From a checkpoint of a small mixture-of-experts model trained on Wikipedia.
Experts: 16 experts in each of 10 layers, 2 picks a token, 2 empty slots to pick.
Below are experts of layer 2 (counted from 0) of a mixture-of-experts language model. Rows are named router (the router's row for the expert) and show model dimensions 256-383. Each number is 50 + 10 x the weight over its row's rms, rounded and kept within 0 to 99.
After each expert's rows: "gets" lists some tokens that make up at least twice as much of what it gets as of all text. This comes from a sample of Wikipedia text that the model never trained on. Tokens count by the router's weight.

# expert 15
router:46 44 48 36 60 45 39 46 34 60 60 42 41 50 59 52 25 57 55 47 63 56 75 51 58 60 37 55 60 65 60 54 53 44 45 29 52 48 42 57 57 43 50 31 44 54 44 29 50 43 55 57 48 38 58 68 42 47 68 48 38 63 39 49 38 56 56 32 32 49 46 50 42 40 55 57 59 52 51 55 53 56 47 47 59 76 55 38 50 44 39 46 41 52 40 48 58 36 55 68 44 58 42 32 44 43 42 53 56 58 55 49 62 49 47 55 58 54 55 49 69 42 68 48 60 48 40 53
gets: " | ", "–", " ", ", ", " (", "; "

# expert 5
router:49 48 62 22 42 58 51 40 42 59 51 44 58 61 42 55 36 73 59 46 71 56 65 64 49 73 45 48 66 60 52 51 51 53 65 36 40 53 43 55 55 50 53 48 53 65 49 27 49 49 52 49 46 46 48 51 45 32 56 52 42 61 51 54 37 50 38 46 44 44 46 52 57 46 51 67 42 53 39 48 51 55 49 54 70 51 46 44 46 25 55 33 31 56 50 37 59 41 49 73 45 55 39 55 56 52 47 40 52 54 40 51 47 56 59 60 58 70 51 58 54 50 76 51 60 53 42 59
gets: " |", " | ", "\n", "\n\n", "0", " |  |"

# expert 7
router:56 52 77 33 44 60 47 54 46 51 41 47 60 51 50 51 20 54 68 59 57 69 67 50 60 56 37 51 54 50 48 32 46 28 50 40 63 55 58 49 56 46 49 43 44 66 57 34 56 66 50 62 26 32 73 43 61 46 46 43 38 53 40 53 49 56 47 43 43 56 54 68 49 36 51 64 51 58 65 47 49 51 53 43 53 71 49 34 52 34 54 49 43 55 52 50 50 27 51 56 52 44 31 36 50 50 36 37 49 67 41 47 62 59 68 50 41 64 59 55 63 46 45 28 62 50 45 56
gets: ".", ")", "\"", "a", " |  |", "==="

# expert 9
router:29 54 54 42 37 39 50 48 49 57 50 35 43 43 51 60 39 52 50 47 52 65 58 57 43 67 33 50 60 69 55 46 47 55 53 43 54 36 49 43 60 37 54 39 52 59 59 47 51 49 69 46 49 47 51 39 47 33 55 38 38 52 49 43 53 41 62 38 28 50 45 50 46 55 54 61 45 48 44 54 53 67 46 46 56 52 44 37 47 42 43 67 60 68 44 48 70 36 58 66 32 50 41 62 52 64 29 47 41 49 39 45 60 57 52 59 36 59 44 68 63 50 61 32 52 57 48 63
gets: ".", ", and", ";", ":", "/", ": "

# expert 0
router:38 53 62 25 44 69 57 41 43 36 56 46 56 57 46 56 26 55 43 53 64 59 68 71 54 73 49 46 55 67 50 42 45 31 51 35 59 61 44 52 52 44 53 40 55 71 55 36 48 60 59 52 43 35 68 54 39 51 52 52 37 64 36 40 40 51 49 34 40 64 53 53 44 35 44 49 48 61 37 47 47 47 52 45 70 65 45 31 49 38 60 46 41 58 62 59 54 32 53 64 57 44 47 41 49 43 56 44 46 70 34 48 56 54 60 56 44 72 54 47 68 34 55 51 66 62 55 45
gets: " |", "-", " C", ":", " S", "C"

# expert 13
router:50 37 70 34 45 55 45 52 50 42 46 50 51 57 62 60 33 57 46 46 57 57 52 66 57 62 41 47 64 54 52 54 39 47 51 38 55 47 45 52 51 35 61 52 60 56 37 60 61 52 32 57 47 37 58 45 65 43 59 45 58 42 45 50 38 55 46 48 39 60 40 37 52 50 62 60 31 57 50 57 44 63 49 31 60 60 39 32 47 26 53 52 40 55 57 61 59 35 62 73 41 64 43 43 51 50 46 50 51 59 51 58 68 43 61 56 44 51 49 55 53 61 49 41 63 43 44 67
gets: "\n", "| ", "|", ",", " Ch", "- "

# expert 3
router:44 45 44 38 47 49 47 45 45 60 38 54 57 58 55 62 43 65 51 56 58 41 67 45 57 61 38 55 68 61 53 50 53 49 70 47 39 50 51 50 46 40 46 40 41 52 74 34 61 52 53 35 36 49 52 45 56 24 61 51 54 53 53 51 54 30 49 37 47 52 50 66 42 47 41 59 45 45 42 45 46 53 41 40 67 58 39 22 53 45 49 35 31 51 49 58 59 51 63 65 33 58 39 46 41 43 54 45 57 72 44 36 53 61 54 65 56 59 49 53 48 40 60 45 67 55 39 53
gets: " the", " The", "'s", " a", ", the", " by"

# expert 12
router:53 41 43 28 47 44 39 52 51 63 72 41 46 51 44 48 43 52 54 54 75 70 66 63 46 63 44 59 54 59 40 52 54 47 44 60 55 35 39 48 59 41 38 44 55 65 53 43 44 38 64 60 44 44 55 36 53 28 54 55 46 64 46 50 43 51 52 33 41 57 57 61 50 45 63 58 46 68 46 39 55 40 46 40 71 53 53 38 47 34 47 54 35 49 48 57 51 50 58 62 40 62 27 37 49 44 52 46 38 60 39 47 62 49 50 65 52 72 81 44 51 47 56 34 60 54 41 50
gets: " in", " of", " of the", " the", " in the", " a"

# expert 11
router:48 39 57 24 39 52 54 36 31 50 50 53 60 52 60 60 20 64 46 49 70 55 67 47 50 68 48 63 66 65 62 48 37 46 56 50 45 55 33 47 57 52 56 36 53 62 45 29 52 53 52 48 40 46 45 59 56 44 54 46 43 48 48 53 32 42 53 39 44 41 49 50 51 48 37 63 44 47 43 53 45 55 55 52 61 54 46 50 44 26 54 42 36 50 45 41 56 41 54 72 56 51 47 44 55 58 45 46 46 64 40 47 58 65 55 56 54 67 62 41 61 57 67 41 54 62 42 60
gets: "1", "2", "3", "0", "4", "5"

# expert 2
router:46 42 60 46 52 67 50 40 54 51 50 47 54 59 48 60 44 74 52 40 56 61 57 55 71 62 42 44 65 55 59 48 50 41 58 47 68 51 36 52 56 50 58 36 47 52 45 36 63 50 50 47 39 37 47 61 40 46 53 55 43 64 31 42 37 51 55 31 35 57 42 50 68 61 55 53 56 50 44 61 57 50 44 50 68 82 46 48 40 43 59 58 29 59 41 57 62 44 64 60 35 54 39 43 56 37 48 54 62 56 52 37 53 40 68 53 48 47 57 60 45 42 54 31 62 55 47 58
gets: ",", " and", " to", "s", " of", "ed"

# expert 10
router:60 40 56 32 41 50 46 42 46 47 67 48 40 52 42 68 47 58 52 52 61 48 77 63 55 56 37 54 53 67 51 53 49 40 61 38 53 32 56 67 58 49 40 38 60 76 58 43 44 37 67 44 49 41 66 46 55 45 48 48 36 63 43 43 41 47 63 37 43 51 57 49 42 47 43 36 53 68 30 49 53 54 50 57 75 65 39 49 38 42 38 54 42 65 63 45 52 37 50 72 39 44 49 43 48 64 52 50 41 51 59 35 54 43 53 59 36 61 61 47 57 45 55 33 62 69 49 54
gets: "\n\n", " C", " s", " S", " m", " P"